Experts of a small language model.
Experts: 32 squared ReLU neurons an expert, 4 picks a token, a softmax router, a shared expert of 192 neurons.
Training: a variant of SOAP for the experts, 215M tokens, 6574 steps.
Below are experts of layer 8 (counted from 0) of a mixture-of-experts language model. Rows are named router (the router's row for the expert) and show model dimensions 0-255. Each number is 128 + 24 x the weight over its row's rms, rounded and kept within 0 to 255. Numbers have three digits each.
After each expert's rows: a language model's description of what the expert responds to. This comes from a sample of Wikipedia text that the model never trained on.

# expert 55
router:152073147143115138132134124104086114149104087134135103120133138130157139153075129104125133153105106146161110139109130160138149120103137121145144110134112151136098168121173144143134127169149145101128089089147101126109157163139128139118118109134140116157135063157133128205114169097103062138152156102158133123154108102129154129098154113139126091117144167148072116137152137168098104144137154131147145159112062145121123144132133113104100091139109124148083109155111092135085106091145174151145099116179108106168148129119133146121118115141130117086102110120123126122191139141130118117137146133119144110160157136128118097125137123139154166150108152111101149111097121087123168120120124115146120144129136183152135105135144150110127114079129155148130124129131199165141118128105105
Description: Verb and word endings. Past participles and common verbs after was, to or be, such as said, moved, decided, plus word-final suffixes like er, ing, ly.

# expert 8
router:160151150127139146176100142120131136087085119113098132118129130165121102119161131151126124101120124125153094110091178118112124099173128126103113135119128133150134131104101160109125160114168101102156111076147130114140076096136136088139117162122146127143124127180124141121149124126150117146155164123093156142158130141120131109126128092094139132153139104148113136159145155099133143139109188143103147152103102165127119124135114130116094171116103137120147093090123134114141090146159167105151105085117110122117089170103150176171133122146138110161097118104124109167143147168112145127155116149106086121136165154119158115165154100117129090157124146142137087122148106097124112111139129171118143110148147076147151123100137116125129201165122146143152127142054092158139098143124090
Description: Separators and infobox labels. Pipe separators between text cells in tables, plus infobox labels and linking words such as Coordinates:, status:, (born, from, of.

# expert 61
router:110140145131128071097101133116114124107139194139137152120126116142149143143113121143144141161093101082156123128104077128203124159102129146147116171147129116125132148123161116130148088161171163115164112133111129129106154119146130169114132129130142125141105116130116129177094165131092169139125128132172149148139084114125146159126150107122140142120139139147132155126129101125121093143081145146141135097147128127143107105137130153106101152132100137177076098156114106112151119131155164133122110084186107121114155161113121156124113124116088111158126160168117100105121130123126126104115159088099173098137125115188076117113116096131173152123118143094099120129114148091139176110135124130106133144148125178151178086152181130109154112127125115135123122096138135157161143139176135
Description: Mid-word lowercase fragments. Short lowercase pieces in the middle of ordinary or technical words, such as ut in clutches, roc in groceries, ope in cope.

# expert 5
router:163148114143105151108145137148112149142143146123133106088124148158076123144137141113106157155142181110119168136099139154167141109150094137107148104113136105121116173099119098106152139139155102147148123158134118097071103141127114096138124162145129114160154161132114142070094171198123083091116141105127137114102133140092123122114151125125144132148139163090111148154127112129119139135090099147130152106142137112131103109162135117141120095108107148112164133120127120114120111108164142118159082088111084118076105109135138081136180102172161124141103104113102110148141157108150155153144146136119123115201144123173090150072145116133115120113122147117130146130107112139095146118142146144161169167120122162105167174149152144120139135174111112121146128130109168122155108103150144
Description: Numbers in data. Numerals, year pieces and symbols inside coordinates, dates, tables and infobox data, such as the minute mark in 31°34′, 198, 4+7.

# expert 16
router:146132099107132167140143131137125129162129090146135149136144125136095095118139158153139091122173122166123053127137116110122143127117114133110134093122147105159127113124118156122133117133138101103152120136136096133131104138108107126109126160147128196116150161174118148095163077109103139136133101125124159131137126099089148136152095166129105092123127168141143119139108161132155113124138134116105151146115160123098110094133072175164110124106102127128155131064157141112104110122135108112141093130083107141155109145157141136141165131131114110135124102131122115126153092088136139120155092159133088114105110159096148142164139114109089137107120123106107155157112102135117146140112120146108169108158169100093110142079133162105167127137133055152135108136165120095072120059087149
Description: Clause-ending punctuation. Word-final pieces with a comma or period attached, plus was, is, were, in prose sentences: law, States., 1896., was built.

# expert 56
router:099114151100153090101133100137162109141126122094149139152131096090111121101124088129137114072144131131112143134122167131124105143142158126153135099125110158102113117164145124115116117094136179119096152110114165147137137104118152146130141091144116122100103122089144103126135108144152139093113089145113093098102146188166095131168098124148114118121103116132117125080100138125154166126135122098102070112146106099146160140101120092130118124148163109147142128102156146147111140186091107143090176144130155157125132143112108143112138159147151149103153144135163143131082111155100122150117167090124149158098105125134162132132099131142129098138136107149158093122136131166168067140136143102103074113096152117139152169126082100145072107169136146100109149125149126144143120156145091
Description: Taxonomy and list entries. Kingdom: in taxoboxes, coordinate seconds, name starts like Al, Van, Nor, and figures in dense standings or data tables.

# expert 10
router:127139157136114108134134158104112143129105148130129073103084152146115088095131072141143149108131107206102111111115143139140140143141114097116098134127139133159132097118111139128130122140123187075089124151148179110166101147152109117132110147135154107103159151111111146128113110109146093109148148113142146097149131134126136120140158121144104129149123141145093147093145174101106158157079130138141099138091123135136137126151140117148121138127131145135154091129160139110130104179120114101124173180128128108100133135123125177132132104099108136132137066141149152186104149099149152110123129116126139105097103133100120123171149104135112118107114114114146135139129095111154066112165117144111091157148142151131158161160104168140069134157196136156127117173144112139172110150141158
Description: Foreign name pieces. Word pieces inside Slavic, Indian, Japanese and Spanish personal names, such as Taras-ov, Otsuk-a, Velá-z-quez, and openers like Raj, Mah.

# expert 20
router:150152079153166138147108131134125165153109121151092101100115155152118104163147139126117108138144135152148137133090109159120144104160109116109112139086150119133152128131116154145162129125074094161080125126154114102146120084137109119151109133160148119149142154109112149124090131120093076135145151128171128127102177097125130079100143113104166146155155117149147150140130129156136173145112144140145170162134151133131123088148143148127093087111114141080144137135109081110157106178114097113137139128156088118161067126099097127133142114125120146134114101133103164138108147113131143097151139133081113118103117131155154134134105148168120063101106130149182110154156104147106156105132102141149133161133150114098145146099150137094148074133085141126150131169101124133180130129155134
Description: Numbers in prose. Numbers in running text and tables, especially round figures and ages like aged 90, 400 metres, world No. 1.

# expert 17
router:148140152143119130081120146146111175077169086132159114148118142152131134147133110113136153165086124102124146108149106108110148085134105159126080117115123124119155102112100154100157108085172125123119094157125094098146095124141138159125110145079149111129117116099114133110095127112154161174122139139145136165134133100108154141143177104096138171168140119132143160136150090144099131135191116141128116144125163149125117136153130097121183133112131140099119077130150158143115114135107138110157093103116163113136156084126144128101083117106116094156102093134099137105146144106140145142097137134095137095112141118118111096146149121143159154142105146108104146155133145140094157090146138148133143066159117158066145111157144158172142093133139102116127124126120128167138110126197116
Description: Word-initial consonants. Lone opening consonant pieces starting a word split into fragments, often after "a" or "the", such as h in hipped, w, sh, -s in Seventy-second.

# expert 14
router:118101097138136118137118123091129159071155146153143163126171141119123136125143126122124140148092137119124119123160102080158152138101132111123119129146163097129156135106118153107113118099174094111080142168147132141132128168141099114130126141115152128103092102087129133174124174133074103152121128106078152159145094112132154127117156147112129144129131135147093157115104092116157104142091133158127101160118141150103104125137160096160155117116169124135133118171117192113157127106121120115131149111141153126089168178084155129143166127180083116120112139179114118107119140171132117139194165121117117102125151151122107147137098137148088154092121138109117135144095145106101108102150127152159152119146087125142163108138128160184084116109154154131145136118108132119149109167143105
Description: Mid-word letter pieces. Short consonant-led fragments inside words and foreign names, such as pl in explain, ong in Chongqing, ok in Sorokin.

# expert 39
router:096158105141109147126104150120115146137092139142107154130148141134149100122112118146114076127118171150105122115135159164086130101155136110094142156099140113149148104121100153149144151128129090134093154112141087126091107162127109087136139165081124125161141134129110156098115179134081164159135112149134150076162176148099125130164111141130083151099141173085078104160128137151114077146175112123131137184107101143137146116127099170102104151095107140119132123100091116110108129125134124123126162148080116134130151156158139101142155117154171133140119145092114114150148089109136147130148117137175096135109141140095081120113135136118160143129152142138085144125138106135166144158145108146135131120171110107135098125083114127139157144160131111114124122150148114102103110133088192
Description: Time and place connectives. Prepositions and conjunctions introducing dates, places or census figures, such as in, until, between, since, from, because.

# expert 62
router:150152131137124106136106146109147154218092122133117088124095132143107093128154113104134157097160142143081099113091131145098144085160121117094100086085157132135139107118093141118139144138130125109132116143148145100114088078132113136145110108166155103121147170120126146133175130104149103098142144109105121130119171158101131138122137083136129152163149089136124172135112153105103171140101116125146120134107141126117126112156133145105114074141120146097173152090140115111113092173132087110130148156149111132136110150142123156136182106131160123126119115122125100133093151126140160119151109089078120132130108136134139100132136132146146091097131138177142141128146113163137057116153122153121114144110135080113151142119101105128146121180139158144149121189108103103163151166143123
Description: Table numbers and ordinals. Numbers, ordinals and units inside tables and stat lists, such as 3rd, 8th, km, 36, decimal percentages, election swing.

# expert 12
router:159141086143127147131102146113141154100130140126102117165142155147080129116142112078128164168101097161114150116152132110153145105100115086120101084107117106116138108117113141088122107137140120100071100124136130112116113132154112119153121149121148118118171093117102141103082123117106081125123132131118154127109117144125145102131160076122146118155143150133138150115160147081096098147093128150122100169119140137201111105149128102156168120118180140161163113178167140118142087124134129108136119104136139108076097100105146170156167118164110107184128140161145113135101149087176123116149160114129129131137151147124111082190128146135105177115111127137102130148079131110128104139164105153128132094133111140115137131149096137130107110133140135148145116135141166143139144176151156
Description: Name-initial consonant pieces. Capitalized consonant-cluster pieces opening proper names, mostly places and surnames, such as Sh in Shkodër, Pl, Pas, Lock.

# expert 50
router:136171100156104147138116127138121131129136106132135142108131126126093117143151101123099145160135098132154123107091132144083146097139127101129120100108141107158138123104150147190128144134142096096114100117130106110182088064145117127136097142119148091119138170143115131120120064118119060098139139110131141141143090119100125102138123096109166123145151151161164166135140156112106146139106131133130115141105126120088115116129132123094115118089150147099155131096163143106125143094148114118144120137082098100154087123167099166150122125135140118141124131129099093135101143194157096123128127140119092121170131150125193121132158101114111138114103143110145113158162088163102085099151121140146115079134137111105074102150110069104122141169094147120139120167106109136144129121179135
Description: Colons and table pipes. Colons after titles, episode or list numbers, as in Episode 12: or Catbook:, plus pipes between table header or stat columns.

# expert 63
router:146110120146116099140096145104097117148122139151148120137135128156162161157147102097139129168092099103134136129106093102162137136101100144123106154130133097131155163100105109116131123150167131123143110140160104141148125115137126211157113147104150149149134088153122130163119140117128177114120125127137146159147104086106147123087142122122157138138149106137154119141133172155108122138094149142146099124125126167124095099137126170120104138153082141143104137130088090120136100092133145077133096130167129117095132143052138155111134110134091114130115134095123112120131138119130142136134131120081177110168142148137081105120143104155189145119118136116127125129098096090107190087129110138128145158123128151165187167146145176102172067139123120168132100120123140116160123139137137
Description: Mid-word fragments. Word pieces inside longer words after a short onset, such as r-ay, sh-ap-es, ingr-ed-ients, often in science or German text.

# expert 33
router:092113083114122142127092156098106123154149162147112138138111140146138117155094195094122060132148156112140122107111139161111130094133124099118158146078134116149152131117147141164140155181084118108117116153168094119147135158145106087126124133123139085123130097145122150123108146114090145144148151130155152096113165143112131114105183127128127098100148144155082123156131135178107090145130137133154121165128117142080099150132101137142089154125101147111092107127120104120127130142153101134132131110105108153092208139143128126164157104158141124161094076125102120130140140127148147112099122123097103113109140161111093110097140132137151130109135121162096128152136108107145139116110144134154078141122115162140083187105118156122176171127097164133149129132165104104138118147112139
Description: Spatial and temporal prepositions. Prepositions and connectives after a verb or comma, such as along, around, upon, during, through, on, across.

# expert 6
router:159137121151121103146145136128119143145158158126130145108109144146117106124150121107139156092112111129120138095091084127107107098145123124124104149117159113127156150101125130110119148129130145113113092135128136125130126060135101160150131146159151096161161151137118146107098097121062081131165152134107168120119078139091123108138124127104160135160138099133160161141113140112099164128092126137110136122125154103133107116138165109090134116133136135121182126141169130074114108096135084125146091115172162113113076108145131137150145110139161115170129137146108149098125157139168144133153100144082105121116109130121145095148140117154157103091114131142124146156180103111106174115165105164141137135163151113123158165132121144118167141174078139151154110158159145101203158127140086
Description: Digits in numbers. Digits and decimal pieces inside numbers in coordinates, scores, dates and table cells, such as .2, 1, 199, 0.

# expert 27
router:081176128146091156136093115123132135151138116090094112118129130093131092114155137150102140130151160093117133114090127151100159095173131148135119122078162118167135116140101157147118133168143115108180133146152144120129113046129108096127115117119122123138162138154104153096158128130145128127120112102125143131166118148073126119107127124118148117142138099155114140141138145115096145130086101124125166158103143126130124119146113115135107114123109136103119105091157126119078104160149152092104134171116139120180147130145149197136157124110180105145140129120127104153113135135151144124166106149103142130170124147104155068185137102140094104145109149097137141147140086167109065102160127147142111151152112117108132174118111101161147134132082179141144142113099128149109126147141114
Description: Table cell pipes. Pipe separators in wiki tables of statistics, election results and sports standings, plus infobox fields such as Height:, (aged.

# expert 26
router:163122109118125118146155118127137141084108142134178113122104129132097199121128132113101135132113138134152156138151107093140128103133114148137117156175126102127150116126134106138136141141140118115154149138128173116185119144101138081160133130115116119102141157135132119124111098132150084156119156138099092080128140125196114112091139141111103122082110097120082120091151119095138108107098103137113126122110105130091097155126141120101199146129155114098104105181103128123139126113111148116131118123123144118081146102143123076131103113113082121138127121131115205148127131090144111111137133151146165131137146129112118144086146146103065132134123131077127153107086157182112103129120116135124147171167117156161119116129114151131097140121132058147132115093124135140132158127195124
Description: Line breaks and headings. Line breaks, section heading marks like == and ===, and opening quotes or parentheses at the start of a title.

# expert 36
router:082142141126113149172161156096111115085090121122111113112052138151120114113151119138116107099120137165141103096102107165101145086178131103112110118103129151141152095116128132139114145104164132115126135128114144093132103144143120106153119117069112084095137090156111121097182097138155098178151139123116102109106080114109132112108122111097088140117119083112145113153166150135112112136156105140110160145125163143151130151135125093097171133114098126108126149090110121122145119120157156098123137160083110119127088155161130150165129125122143162122112106143134152164138121183114151105145119141143084134084136142152191095122128131092134159113135134119130160133140097130114148163159154127125171128120097157145092132117117125154135157113124142131145112092101079099075142115134152
Description: Clause-linking prepositions. Prepositions and conjunctions linking clauses in narrative biography, such as for, with, after, while, plus years after On March 4.

# expert 51
router:121113112146096153112141143104109118119170136159132111119099154164113135153098161158125130117129110163137164112143117155167145086143126149101129100082139173135135148113144170196134150178131167152105113143090097105157158148128111114122118119148129081114161070149146134131172160112125046085143124112177137133136146098127145142114153109145143155137138138147103146159147150152093158152123128142148117142107147146123140128142151127153123099140112144109122097134136117106129121098127148113137159092129106150163185105175130177116143127091127116108101118091134121155169120128148154117134159142123098118104143145117147117130128118122126157131117140085109116158145103118117143097123136123113131138152115164137088185137087088208147125124149176141140115142152108164101132159102126
Description: Verbs after auxiliaries. Past participles and main verbs following was, to or he in biographies, such as appointed, led, offered, served, moved.

# expert 48
router:126147138141117137151132140121113090141128146120099171104119120155118118137157148079110142118117114133155124122109121117099158140097135116129133103099127156137134133108129137167122161182071149164135127082154115106095147155158100095134110135121117102122121104150114146144102142107138142123144171125162157077149116101137128098087148101117141141139149162128121093150141134143101065148122164122155100180116146165113140129114152149109106143119106149121061146164159102126082116095148152118135125120107127123063156142162124142125094125101122115152112159100119138161130128126141124112144147108091104113081143146135160085148158114151139128115118127144084162147102116074160165133128104123181159173118091185152115140118123089132119121142127184156145111150137139164123100162083128
Description: Reporting and action verbs. Verbs after a subject, especially saying or meaning verbs, and prepositions after them, such as stated, suggests, means, announced.

# expert 38
router:164165132139123132121124125139112157131154179154070128107113139102145114155157188133109148150073149068145139132148107155161116136114131145147125156147135105119158129107142155114110167130143069156141113160168117108085155133156093146085135152171137148168086136080148131107130164166135165128142112111117144156154055102169153128141141115124158135149123109135125153131161115109130150128129157154169104114115120137134137153136120097135144170118124137143129140147143140120110117161144141130149127121162114134121156162128135159105103105097089129158110141100096153106126136145149125114155099134147096102146158110158134142057136134098086152101117144108135129121129146108120133120136109140121087139148116127148092085166175144087123171134145146116130150090091115103113108134119074
Description: Inner word syllables. Middle syllables of longer words, mostly Latin-derived, such as Recommendations, condemned, remodel, motivates, Aerial.